python train.py --hidden_size=128 --tie_word_embeddings=false --init_std_up=0.0366
Below are experts of layer 3 (counted from 0) of a mixture-of-experts language model. Rows are named up (a neuron's input weights, with its number) and show model dimensions 0-127. Each number is 50 + 10 x the weight over its row's rms, rounded and kept within 0 to 99.
Before each expert's rows: a language model's description of what the expert responds to; "gets" lists some tokens that make up at least twice as much of what it gets as of all text. This comes from a sample of Wikipedia text that the model never trained on. Tokens count by the router's weight.

# expert 3
Description: Commas closing a name, list item or clause, usually before and or which, as in Nelson, / 1935, / algebraic geometry,.
gets: ",", " as", " not", " des", " New", "\","
up7:50 41 59 35 59 45 45 56 52 64 64 68 49 69 46 56 50 30 55 42 63 43 56 54 54 60 49 51 60 59 60 49 49 41 54 56 44 65 46 40 56 44 48 53 52 41 56 72 34 45 25 53 44 45 37 37 38 27 42 56 45 58 39 69 48 42 51 51 51 46 59 53 42 42 46 70 71 50 52 51 51 39 52 37 47 43 49 49 47 55 60 50 48 39 63 56 42 46 62 55 61 56 63 52 64 51 46 52 58 40 32 58 57 56 56 47 30 61 50 39 58 49 59 44 30 25 26 65
up8:40 63 40 44 60 48 48 62 45 48 55 56 53 66 47 48 37 43 52 60 61 50 39 53 35 46 50 51 51 60 56 60 63 49 59 42 63 38 43 63 53 40 37 48 61 62 56 62 54 52 58 46 21 59 51 51 36 20 46 45 35 60 64 67 54 45 36 65 69 67 69 65 45 54 45 56 53 59 59 47 52 50 72 49 31 46 56 47 55 33 54 58 41 44 56 44 39 43 49 65 70 45 51 46 42 36 52 41 48 48 40 53 37 53 43 62 52 48 34 37 49 48 62 50 49 42 31 54
up9:53 50 57 47 51 62 49 47 61 39 48 53 41 51 51 42 59 23 55 47 36 45 47 64 61 60 46 48 58 41 34 38 50 39 52 48 28 49 61 49 49 34 51 35 43 60 47 43 61 48 35 62 38 38 49 50 49 35 57 36 65 56 46 47 40 56 33 72 51 25 54 51 46 62 51 51 51 51 53 44 41 47 46 42 68 67 54 53 54 53 54 45 31 53 52 51 62 42 64 40 49 45 53 45 26 62 66 52 28 64 45 63 48 59 44 55 52 49 62 39 48 55 26 38 46 68 55 33
up10:61 42 42 38 52 49 51 52 65 70 56 35 55 34 68 48 52 37 40 40 60 64 46 46 57 60 62 46 35 43 54 46 57 56 44 53 65 45 41 60 40 55 58 44 52 48 29 40 48 26 36 56 48 35 58 45 42 33 35 49 61 56 37 51 64 43 64 41 39 54 71 38 37 44 63 56 54 52 55 47 46 51 39 34 42 61 71 56 24 58 64 43 51 54 34 43 39 48 49 72 41 42 64 47 55 49 40 47 50 58 56 53 47 44 58 68 53 45 47 61 55 40 57 46 49 44 50 39
up11:59 49 32 49 41 55 60 56 62 27 52 44 46 47 49 46 53 41 45 37 57 42 58 47 68 59 55 61 44 52 47 23 45 66 64 58 46 50 44 44 54 52 67 42 64 51 56 48 46 58 50 48 55 56 54 31 48 73 49 47 69 50 42 58 51 42 62 48 47 45 40 64 50 47 44 54 64 37 69 40 41 40 52 46 45 50 55 29 56 57 63 39 61 57 36 64 47 47 37 42 42 43 57 39 61 37 47 35 54 36 50 39 28 44 53 68 50 63 54 44 57 47 37 38 35 53 75 54
up12:42 41 53 44 44 53 54 52 38 49 64 54 52 49 57 34 22 44 62 42 53 55 38 63 48 44 58 36 20 35 69 48 48 37 50 43 51 55 67 61 52 64 47 44 58 64 57 52 61 44 39 39 43 70 54 42 45 51 46 52 33 46 57 44 56 58 64 61 51 46 64 63 55 34 37 47 22 61 58 60 70 48 63 54 41 59 39 48 59 60 46 40 52 47 40 56 41 55 44 45 61 58 50 49 49 36 52 51 47 29 40 35 45 38 51 55 59 39 38 46 47 55 39 56 40 51 41 68
up13:57 48 33 60 39 56 40 50 69 50 54 54 48 43 47 36 59 49 50 45 63 51 30 41 68 66 56 56 57 48 52 49 54 39 58 73 54 44 47 60 40 33 57 58 69 31 44 65 62 39 53 38 52 58 63 62 39 60 55 57 52 42 71 48 51 49 61 51 54 66 58 48 51 46 49 42 56 49 55 64 53 56 59 53 14 46 47 40 46 62 45 66 64 42 51 41 41 39 49 47 41 38 58 41 35 60 54 47 47 58 55 46 30 55 46 30 62 64 52 47 59 62 54 59 43 35 57 49
up14:35 65 42 69 68 66 44 47 56 45 55 45 60 34 52 42 61 46 38 35 40 46 45 50 49 57 73 60 38 65 54 56 45 48 52 31 53 49 49 67 59 53 51 60 29 57 45 70 55 35 62 60 42 51 57 47 34 64 52 51 49 36 55 45 42 38 56 43 50 49 32 49 47 33 46 67 43 55 52 68 48 49 46 41 42 35 48 39 36 47 82 30 50 44 61 44 53 45 64 46 47 54 59 34 34 38 51 43 44 55 55 52 52 54 52 54 59 54 53 42 43 47 58 60 51 37 38 56

# expert 27
Description: Second word pieces like at, ur, iv, od following a short first piece, as in Sab-at-o, accur-at-ely, d-iv., Centa-ur.
gets: "at", "ur", "od", "iv", "ud", "ir"
up35:54 54 53 60 54 47 33 42 54 48 69 51 65 53 47 48 63 50 38 55 26 67 49 52 66 39 36 43 45 49 47 54 56 64 58 65 44 45 54 53 38 70 51 49 42 56 53 33 58 64 61 39 29 52 52 47 51 43 56 36 51 58 48 39 56 32 64 61 51 37 59 45 51 32 45 51 47 42 45 63 42 45 43 41 40 59 56 56 45 44 29 50 37 30 51 72 56 56 51 46 54 60 58 43 45 54 50 50 37 39 50 52 53 33 35 59 58 57 55 81 51 70 45 45 60 44 64 54
up36:51 42 31 62 52 64 41 49 71 50 60 56 48 51 42 48 27 48 47 54 46 49 60 48 52 50 60 32 53 68 46 53 41 41 62 56 60 54 54 33 55 57 41 33 61 49 62 37 34 57 56 48 49 32 78 42 54 68 39 44 44 56 49 34 44 60 61 68 42 48 57 56 45 42 56 37 50 32 53 51 53 63 64 55 57 45 47 53 46 50 38 73 74 54 55 59 41 56 54 51 49 58 42 52 56 54 53 61 44 43 44 67 43 49 49 62 60 45 45 29 58 48 54 43 50 38 33 69
up37:55 58 36 38 40 50 40 64 63 65 54 53 50 50 37 35 74 33 24 55 61 42 45 30 52 55 41 45 56 64 56 61 59 42 63 43 61 62 44 56 59 49 61 65 52 49 35 44 39 37 43 47 36 42 54 32 41 33 62 38 61 66 33 53 58 57 58 52 46 40 35 56 44 47 51 42 46 63 48 45 63 50 59 54 39 51 54 62 52 43 55 30 47 61 43 51 59 68 45 49 48 48 45 55 42 54 66 59 52 59 37 37 52 49 49 63 58 42 52 46 68 39 45 51 52 65 64 59
up38:68 60 44 64 38 57 49 33 49 43 52 38 53 55 35 58 47 52 61 62 52 52 65 39 48 59 53 50 44 49 41 46 31 53 44 42 39 51 52 42 38 62 61 29 66 63 55 44 46 60 51 60 50 23 46 45 53 40 43 51 41 59 48 35 37 65 44 18 50 44 61 49 51 43 52 44 52 47 33 48 70 60 59 58 59 40 52 43 53 57 64 49 59 49 34 54 33 44 69 39 39 48 52 54 52 41 62 46 47 37 59 40 51 56 58 41 74 54 52 33 52 46 60 38 50 33 63 49
up39:44 48 30 38 45 58 33 40 55 45 41 52 55 48 34 45 47 49 36 33 64 45 43 63 26 54 52 47 52 70 61 48 54 46 37 43 51 44 58 24 58 47 72 59 53 50 52 66 49 51 60 42 45 49 57 56 75 54 45 56 56 38 44 60 59 49 52 45 40 55 37 45 63 52 50 51 49 65 51 34 37 56 36 46 35 37 71 59 44 58 65 45 61 56 63 46 56 58 53 47 42 56 41 63 52 39 49 48 39 43 43 49 37 46 54 65 61 39 54 52 29 55 67 69 43 56 39 58
up40:56 32 57 39 67 56 37 50 51 61 48 42 27 49 52 57 42 53 57 63 42 59 49 67 49 52 61 66 47 49 43 53 51 35 59 45 46 50 57 54 51 48 63 59 53 47 51 33 42 66 49 74 39 42 72 51 58 66 55 39 64 36 48 54 68 37 39 49 61 61 63 47 52 47 59 40 24 36 48 61 69 41 42 60 46 60 49 48 47 43 40 55 59 48 57 59 47 66 37 61 54 34 44 46 51 31 61 54 44 37 44 59 51 57 69 49 53 46 49 46 37 59 62 61 56 30 53 51
up41:58 42 40 49 39 77 45 46 27 25 57 56 62 63 46 67 58 48 46 49 32 57 52 59 51 46 49 64 63 31 45 52 51 55 55 46 65 51 55 46 74 38 51 61 50 59 47 44 49 51 39 54 58 70 54 53 44 64 48 42 50 45 55 41 55 45 55 58 43 66 45 49 42 59 49 52 35 41 56 59 55 45 74 46 64 48 58 68 45 44 59 36 74 39 54 63 55 54 55 36 53 47 37 33 61 59 39 37 44 58 61 42 39 57 47 53 57 62 50 56 43 65 54 42 67 44 46 51
up42:53 50 45 74 44 50 49 40 61 64 38 44 47 49 52 58 50 45 53 48 31 49 40 52 50 31 35 56 61 51 49 65 45 38 42 50 56 48 40 37 55 50 51 52 52 56 45 56 29 44 52 29 54 53 59 45 48 38 52 47 53 48 71 41 47 59 51 57 31 52 54 47 49 48 59 66 51 40 46 65 54 55 66 39 42 46 47 61 56 51 51 53 58 20 59 65 40 42 54 51 42 63 66 53 53 43 60 64 46 52 56 36 41 66 39 49 73 46 45 44 34 63 54 86 46 43 54 38

# expert 19
Description: Paragraph breaks after sentences or tables and == heading markers in section layout, plus some line-initial words like Also, North.
gets: ".\n\n", "\n\n", "==", " con", " Al", "==\n"
up8:59 48 56 53 40 72 45 48 59 45 56 50 53 48 56 61 40 54 55 43 44 53 62 50 44 44 73 49 40 36 61 45 49 28 51 54 50 40 53 44 39 54 34 55 62 55 36 63 50 48 46 54 55 51 48 54 30 40 27 57 33 39 44 50 41 42 53 63 53 46 50 55 56 54 44 65 30 53 62 68 60 57 38 38 47 23 42 47 46 50 69 65 38 26 53 51 35 53 59 60 56 52 64 58 63 54 39 58 52 74 54 65 48 55 38 44 45 59 54 33 40 57 47 48 53 42 38 42
up9:78 53 55 57 46 64 47 40 64 57 60 51 63 56 55 58 56 70 60 52 46 60 43 43 50 49 56 49 70 56 63 68 65 57 50 53 37 46 54 66 53 45 64 49 58 57 56 53 56 40 53 39 44 45 42 44 60 50 53 48 28 41 55 45 55 50 66 66 51 54 43 52 48 45 49 57 52 52 58 44 73 53 51 51 38 39 38 78 47 45 45 53 42 34 29 43 36 69 52 48 59 57 62 41 69 56 61 59 44 57 61 62 69 64 46 28 50 43 55 50 30 45 48 51 46 46 55 45
up10:52 50 65 62 40 53 44 45 49 61 34 54 43 75 36 43 55 67 49 39 29 46 60 57 39 57 61 44 58 34 47 58 57 51 43 40 40 48 60 67 54 50 56 49 56 43 51 61 35 57 64 50 30 46 57 60 52 27 58 57 52 58 31 60 63 42 60 64 49 53 30 60 52 53 59 38 58 47 39 55 43 64 47 45 65 57 47 41 52 55 55 43 56 60 43 70 48 58 63 37 68 43 39 46 41 58 57 57 45 57 48 63 49 33 29 43 64 50 35 67 50 55 46 58 63 50 58 53
up11:57 61 58 41 53 65 43 31 41 25 40 58 46 39 37 39 33 69 44 60 32 41 68 44 51 66 57 48 41 41 46 52 43 56 41 37 54 58 46 50 47 59 40 55 52 48 53 64 56 46 52 39 45 48 61 54 53 49 55 66 51 67 52 44 50 52 31 43 44 43 51 39 40 54 40 69 54 55 82 53 58 57 54 43 39 46 60 61 42 50 45 43 64 75 39 41 60 42 54 56 42 60 59 50 50 55 59 45 71 54 62 46 47 44 47 53 56 65 57 50 39 59 50 42 70 62 42 65
up12:51 59 47 43 48 49 39 53 47 46 39 52 57 63 56 28 48 55 47 62 50 57 51 62 57 65 38 49 56 51 69 54 42 42 39 41 56 65 64 47 42 64 50 45 44 60 42 21 49 49 43 66 27 61 43 50 75 48 54 49 48 53 42 50 46 32 65 45 33 47 67 44 51 33 57 55 43 56 43 47 40 55 65 38 54 65 47 53 52 54 47 55 51 49 52 65 42 53 59 49 51 65 54 43 58 54 51 19 58 81 54 59 43 32 36 37 52 50 52 45 52 45 46 57 63 50 38 52
up13:46 43 60 44 50 56 45 34 41 61 58 40 68 68 55 73 55 57 50 46 42 56 66 59 53 47 56 61 53 54 51 49 49 43 54 51 40 58 80 56 63 47 51 59 71 46 58 51 64 41 56 45 55 60 32 47 59 38 52 60 53 49 43 56 44 66 72 42 67 59 47 24 65 46 45 56 51 49 48 38 51 25 43 55 65 43 46 59 48 42 54 46 56 35 41 32 43 66 38 50 55 58 46 48 67 36 37 38 46 63 53 58 55 46 47 40 60 44 48 58 51 41 70 50 49 35 57 42
up14:45 47 50 55 44 45 46 56 51 58 59 44 36 53 49 49 49 60 43 42 55 57 49 43 54 40 45 49 69 54 43 35 52 51 44 36 50 55 52 54 66 46 45 56 58 43 55 40 59 41 58 34 45 34 55 52 55 45 65 49 73 78 63 41 56 41 61 42 58 63 42 46 41 30 49 42 46 46 53 78 50 41 37 51 44 49 36 42 33 41 63 52 43 66 47 49 43 51 46 50 17 42 42 48 52 52 64 32 64 80 59 38 49 63 68 59 58 59 60 49 45 57 51 51 50 47 58 57
up15:44 54 65 54 45 60 47 63 49 18 41 58 37 49 51 37 43 63 51 62 41 50 30 46 37 34 61 34 69 47 57 47 54 49 54 50 46 62 53 66 41 47 58 63 67 47 44 44 69 40 54 52 44 45 40 64 47 39 38 49 55 42 37 52 49 56 57 52 53 46 38 52 54 48 53 53 29 53 57 57 48 74 49 69 44 52 46 54 43 46 41 66 60 55 58 51 42 54 45 41 64 38 48 53 64 46 48 39 49 59 32 36 45 35 46 61 42 48 36 69 32 55 40 51 52 48 25 44

# expert 10
Description: Word-initial or mid-word pieces starting with f, b, ph, sp: Hamburg, Woodbridge, Haverford, speaker, physical, back-and-forth.
gets: "b", " f", "f", " F", "ab", " Ch"
up35:68 48 50 28 49 57 52 76 50 47 55 64 44 59 55 52 66 58 54 43 41 49 61 48 64 46 52 58 56 48 59 55 50 66 29 58 52 40 52 47 28 55 48 41 49 45 60 40 52 40 28 56 55 57 51 69 52 48 37 51 48 32 52 42 42 49 64 56 63 36 38 36 50 35 54 60 48 41 38 41 40 55 46 46 59 54 43 55 41 34 45 60 63 44 48 58 46 51 44 42 67 65 36 50 35 39 64 47 54 63 50 55 71 57 63 44 63 47 43 38 44 57 54 58 55 20 43 56
up36:31 65 43 71 56 43 42 70 46 48 48 45 46 55 45 56 52 46 47 51 47 42 34 62 28 46 64 55 51 44 44 50 49 50 54 65 65 61 61 66 30 41 53 62 46 66 58 51 56 40 47 53 45 48 49 41 63 33 38 45 52 49 39 56 55 62 60 42 56 45 52 70 60 63 57 53 26 49 44 43 47 61 49 42 58 66 42 66 45 52 40 39 68 51 54 37 45 63 28 65 65 47 51 50 33 46 52 35 64 67 47 52 47 51 42 48 52 57 61 56 46 54 38 47 40 36 32 54
up37:64 57 59 51 38 41 54 51 30 42 32 44 42 49 47 35 55 53 65 51 40 67 49 48 60 40 37 55 56 48 48 42 51 44 44 48 40 66 40 46 58 59 47 42 68 52 55 49 40 32 37 40 36 61 52 52 65 55 63 50 66 47 69 43 49 46 39 73 57 35 50 42 61 60 66 56 50 40 45 50 57 38 53 62 50 51 37 50 47 47 63 51 34 66 28 49 30 40 46 39 54 33 48 47 46 50 54 38 37 53 48 45 41 26 46 59 71 39 48 56 60 57 52 43 34 46 61 59
up38:45 39 36 57 40 46 34 44 43 56 47 47 39 57 54 38 51 41 44 40 73 46 59 41 45 47 44 63 43 31 52 42 63 45 49 60 49 54 52 63 54 33 57 76 58 37 42 52 62 42 56 67 35 61 56 57 45 48 44 42 36 33 67 46 61 40 48 42 64 50 36 57 54 64 56 45 32 72 46 43 41 34 28 53 43 32 50 69 41 48 53 55 42 49 61 45 56 55 28 55 52 52 52 63 46 62 46 62 31 64 41 45 51 53 41 50 55 45 49 53 41 64 55 55 52 51 62 51
up39:52 57 58 36 53 67 54 34 57 17 61 45 41 62 57 54 40 56 57 56 45 28 54 58 57 55 43 51 49 35 33 65 35 66 40 63 46 51 52 71 51 55 63 44 45 33 39 60 57 37 26 34 44 53 42 66 63 58 55 47 57 49 45 35 66 60 48 46 53 61 50 43 58 55 53 64 54 51 46 49 53 51 49 55 35 50 41 45 51 58 51 49 47 34 56 60 54 51 47 57 61 61 48 55 49 65 31 58 49 48 61 53 32 42 79 43 43 60 55 38 49 62 47 57 45 54 46 52
up40:34 61 69 56 53 51 61 62 56 51 38 59 49 56 57 70 34 62 53 56 59 45 54 40 42 68 47 52 54 57 58 56 65 35 49 61 46 56 59 63 54 61 62 48 42 48 57 37 44 43 52 38 49 62 48 54 59 52 70 54 55 65 54 51 51 53 57 59 24 30 54 53 63 33 73 46 66 58 42 36 49 43 30 55 48 61 59 39 64 52 63 49 52 59 42 47 47 45 43 59 53 64 60 49 59 52 55 64 46 45 27 69 49 57 41 50 56 47 58 71 60 46 41 47 47 38 67 43
up41:64 52 50 63 43 50 61 64 56 44 46 51 49 35 66 68 56 46 43 49 61 31 48 48 56 68 56 51 50 51 66 39 49 50 42 58 69 48 71 55 57 46 48 46 48 53 65 51 66 64 61 60 27 48 63 55 26 52 44 63 49 50 69 71 58 36 60 40 56 58 52 55 48 45 53 39 60 70 43 58 43 56 44 41 59 39 54 44 50 57 58 64 56 52 42 74 56 63 61 47 66 48 46 41 49 47 49 60 44 58 27 34 36 57 49 59 34 43 45 51 49 60 53 66 46 49 44 54
up42:29 54 40 58 54 60 43 27 43 56 49 43 38 35 38 41 53 60 47 49 49 39 61 46 53 52 62 41 50 53 41 53 47 53 46 28 63 57 36 57 53 60 51 47 39 36 53 52 47 36 52 28 42 50 52 60 60 51 39 52 52 53 58 52 53 59 68 51 65 34 65 66 44 51 58 53 37 46 48 62 54 48 41 43 58 55 62 43 45 58 65 58 46 42 49 68 39 41 33 43 80 24 48 36 49 55 62 53 67 53 63 49 51 63 60 46 59 61 53 50 53 40 56 35 67 42 59 59

# expert 12
Description: Single letters like a, i, o, p inside or ending foreign names and rare words, such as Wazz-a, Moj-a, metro-p-olitan, Al-Harat-i.
gets: "a", "i", "p", "o", "u", " comp"
up10:48 52 58 38 56 43 37 51 64 33 65 60 56 55 52 34 50 33 57 58 56 39 39 49 49 38 39 40 41 49 63 40 54 60 55 53 51 51 34 50 37 41 35 61 51 55 74 52 61 68 39 59 42 33 42 68 51 46 59 57 41 58 58 67 57 59 53 62 36 47 50 52 57 25 52 44 46 66 53 28 50 58 46 52 51 47 64 52 51 64 48 45 59 26 42 43 34 49 62 38 64 64 55 49 46 41 57 56 48 57 68 42 49 67 55 53 59 45 52 73 50 59 50 65 49 42 54 52
up11:42 69 59 50 51 66 40 48 48 47 62 46 43 64 41 48 43 52 53 44 51 46 42 62 41 48 62 40 53 35 48 47 66 48 53 57 63 46 27 53 68 46 40 44 43 53 63 74 58 41 52 37 48 54 61 59 53 40 37 50 54 45 29 64 35 36 38 59 40 49 44 62 47 65 52 49 34 62 68 39 56 58 48 45 64 35 55 41 46 51 56 28 58 55 55 42 52 54 36 55 40 41 53 39 50 43 55 65 47 61 69 59 38 22 57 44 55 52 46 54 60 59 42 68 62 57 56 49
up12:47 51 64 45 35 53 48 61 66 56 47 50 49 40 60 48 39 52 41 51 51 49 58 60 24 74 56 48 52 47 30 45 38 52 40 50 42 43 32 48 40 46 44 48 51 43 49 32 68 36 47 56 44 50 60 56 39 43 58 62 42 53 62 39 41 61 34 55 63 52 44 65 48 74 38 44 51 54 55 75 51 50 47 42 48 37 51 43 54 48 45 48 52 63 55 57 59 54 66 40 40 57 53 43 62 77 60 45 38 31 55 61 40 51 61 56 50 49 60 40 49 58 61 32 70 44 58 40
up13:48 34 57 47 46 62 65 55 73 51 52 30 49 46 54 50 59 66 54 50 61 53 30 43 72 56 66 59 53 46 52 57 51 45 46 38 45 55 62 59 60 42 62 54 60 43 59 49 55 63 61 57 54 41 42 46 30 63 60 61 60 45 55 48 66 42 61 20 46 51 47 66 44 63 59 34 55 24 41 41 40 44 52 64 40 59 55 54 50 41 52 43 51 43 40 49 53 41 37 42 49 51 69 45 65 46 57 53 48 46 47 34 48 62 51 51 43 61 44 55 23 55 48 30 49 51 41 46
up14:62 45 64 34 61 52 45 53 39 49 55 32 36 72 49 55 40 41 31 33 47 49 46 53 62 53 37 69 59 62 50 49 54 62 55 45 25 33 63 59 51 45 43 51 42 62 47 37 63 35 50 63 60 61 56 55 52 47 36 62 48 56 63 53 67 63 62 55 43 55 28 31 54 45 48 50 40 42 51 51 58 61 53 54 39 63 38 49 58 50 39 48 54 56 42 55 54 29 43 50 46 47 53 28 43 49 46 29 41 52 51 46 48 58 62 48 44 55 55 52 29 45 39 40 37 40 46 62
up15:47 57 45 50 53 47 23 55 43 39 46 67 49 67 48 53 47 37 40 64 62 52 36 44 52 47 57 44 48 65 31 65 54 61 46 38 57 66 41 28 51 61 47 56 55 33 39 39 53 55 59 41 45 50 29 60 63 37 51 55 65 53 64 56 59 29 33 55 44 50 41 39 51 59 59 47 44 52 48 37 39 61 40 51 39 45 61 38 49 28 53 69 72 61 54 41 43 55 44 59 50 48 61 42 42 44 42 33 36 53 61 38 48 38 60 46 46 55 53 46 60 52 62 42 58 43 57 45
up16:58 54 37 54 56 65 67 46 50 51 68 65 33 48 32 57 57 64 56 56 59 58 62 50 57 56 54 43 57 58 55 54 56 45 51 52 38 46 54 35 52 42 40 47 64 56 42 48 59 52 54 37 28 52 50 74 42 51 61 58 28 54 58 46 65 49 55 43 61 65 45 49 55 55 53 64 70 38 39 36 49 45 37 51 49 52 43 61 34 48 19 45 47 39 40 56 39 48 53 58 63 64 32 57 48 22 55 49 46 47 51 42 53 32 39 66 43 52 51 68 43 48 54 56 51 46 48 51
up17:47 45 49 61 63 46 58 35 51 75 49 47 48 46 55 59 39 61 48 49 31 47 62 48 52 53 52 57 46 36 55 55 43 61 65 50 43 53 41 40 40 48 52 34 69 56 56 51 59 43 55 52 57 47 56 51 46 50 62 61 22 57 33 54 56 57 46 50 56 34 48 26 62 49 58 46 38 45 56 33 43 60 55 57 50 33 52 64 60 35 52 69 49 51 55 47 50 46 58 53 51 50 81 72 46 50 50 52 60 44 36 54 69 51 45 61 74 38 55 50 56 50 53 30 32 49 62 49

# expert 25
Description: Subject pronouns and common function words, closing parentheses, and some final word pieces: it, he, she, also, which, households, amount.
gets: ")", " he", " He", " it", " also", "ly"
up7:50 52 48 53 40 61 59 39 46 53 59 36 48 48 46 55 56 40 35 58 43 44 46 43 53 67 49 50 60 55 50 66 48 70 53 47 63 61 69 44 44 52 63 57 53 53 65 44 61 42 27 26 41 35 56 69 45 34 43 49 66 45 39 49 53 42 43 31 43 59 43 50 48 48 41 57 48 61 52 58 35 26 52 37 33 34 50 56 43 36 54 43 63 52 59 62 54 38 37 52 32 53 59 44 52 58 61 57 52 64 69 47 45 35 62 44 46 43 53 43 56 46 53 34 69 56 66 55
up8:59 53 60 45 51 51 65 48 44 60 50 48 62 70 44 61 40 66 50 32 69 62 68 41 43 52 72 66 34 44 63 52 52 50 30 42 46 64 64 48 57 44 54 55 50 59 43 29 43 38 60 60 50 42 53 49 54 56 50 64 68 33 40 60 63 63 45 46 61 62 47 45 51 58 56 71 59 46 35 57 39 62 24 61 50 42 43 47 44 58 40 40 40 52 56 50 51 32 53 52 40 59 39 52 54 41 57 57 39 47 66 45 59 54 46 49 56 63 42 39 65 40 36 61 47 43 51 53
up9:57 61 42 45 58 58 55 54 40 57 80 49 58 82 48 52 48 51 63 41 67 50 48 32 47 43 49 48 51 49 55 61 59 50 55 38 46 50 41 38 50 52 40 49 45 40 58 44 37 46 48 42 68 65 67 50 48 55 42 18 55 45 50 48 65 62 55 65 61 46 54 47 56 48 67 63 39 68 45 49 32 42 41 65 41 45 45 62 51 44 48 53 37 59 43 45 60 51 51 55 44 53 46 62 45 57 42 66 46 43 47 62 63 56 44 37 40 60 43 72 63 46 58 46 51 44 53 72
up10:35 45 64 47 43 59 38 54 61 59 58 40 59 49 43 50 59 39 45 71 49 45 68 51 38 39 49 68 52 47 73 47 41 44 49 48 56 44 58 56 42 51 40 59 50 65 63 57 30 63 50 42 42 49 42 48 50 54 50 43 42 58 56 40 47 59 33 58 55 57 50 64 49 35 47 40 59 56 60 49 47 43 54 38 46 35 62 45 41 60 47 29 49 46 63 70 46 47 44 43 53 46 36 70 47 30 71 53 61 69 50 46 52 43 39 45 61 71 56 50 35 68 35 32 49 49 60 62
up11:44 51 47 43 45 52 68 52 42 39 68 52 56 67 53 28 46 50 45 43 54 51 43 45 44 33 58 64 40 41 44 44 65 46 34 43 62 48 60 45 58 60 56 52 56 52 61 67 53 60 68 49 48 51 43 57 50 56 53 38 41 32 54 49 44 39 63 58 49 47 48 43 42 44 56 62 47 51 53 24 56 29 39 43 45 47 41 36 53 48 63 41 57 34 51 59 61 68 27 54 45 61 63 41 35 53 70 54 49 51 53 40 37 55 47 54 38 52 51 75 28 67 49 56 54 49 52 31
up12:51 41 71 65 67 58 44 48 44 51 60 41 55 67 51 53 41 56 52 47 53 64 39 67 48 32 60 55 45 43 75 52 52 36 50 51 48 29 54 60 49 56 44 51 55 51 53 51 54 50 63 52 44 62 55 59 59 46 53 58 57 25 54 52 50 61 63 53 49 57 52 41 68 51 52 69 45 48 39 39 54 44 51 55 49 67 55 60 50 52 58 63 43 52 52 35 34 49 50 32 53 54 63 62 56 42 46 37 45 31 46 23 67 44 31 58 62 57 38 67 44 50 24 41 52 44 51 56
up13:52 48 54 62 60 43 60 45 61 31 60 53 48 48 52 43 53 53 26 47 48 44 57 58 32 45 44 62 44 44 81 49 53 43 46 59 69 44 50 41 56 53 56 39 51 61 53 68 48 68 58 41 52 45 57 43 66 65 60 34 62 65 40 51 42 66 42 55 23 49 53 50 59 61 57 41 56 51 51 51 45 47 45 56 33 42 56 36 30 64 48 37 45 48 31 64 47 47 55 56 54 60 35 54 56 46 48 59 49 41 63 57 31 33 61 53 66 43 42 51 56 55 48 64 63 33 47 53
up14:53 37 38 39 54 56 52 49 50 58 52 43 33 55 61 54 67 43 56 48 65 55 47 52 61 53 41 62 61 44 40 31 46 47 54 49 54 50 39 56 46 46 48 46 52 53 55 43 49 46 51 38 65 33 56 46 56 60 56 71 61 56 54 32 42 42 73 26 49 48 48 43 81 49 39 46 31 50 42 50 64 49 43 63 48 53 54 52 62 52 61 59 35 60 55 42 51 47 37 26 37 71 58 51 56 59 47 61 50 40 50 27 51 31 42 50 57 65 62 52 48 41 58 36 63 39 62 51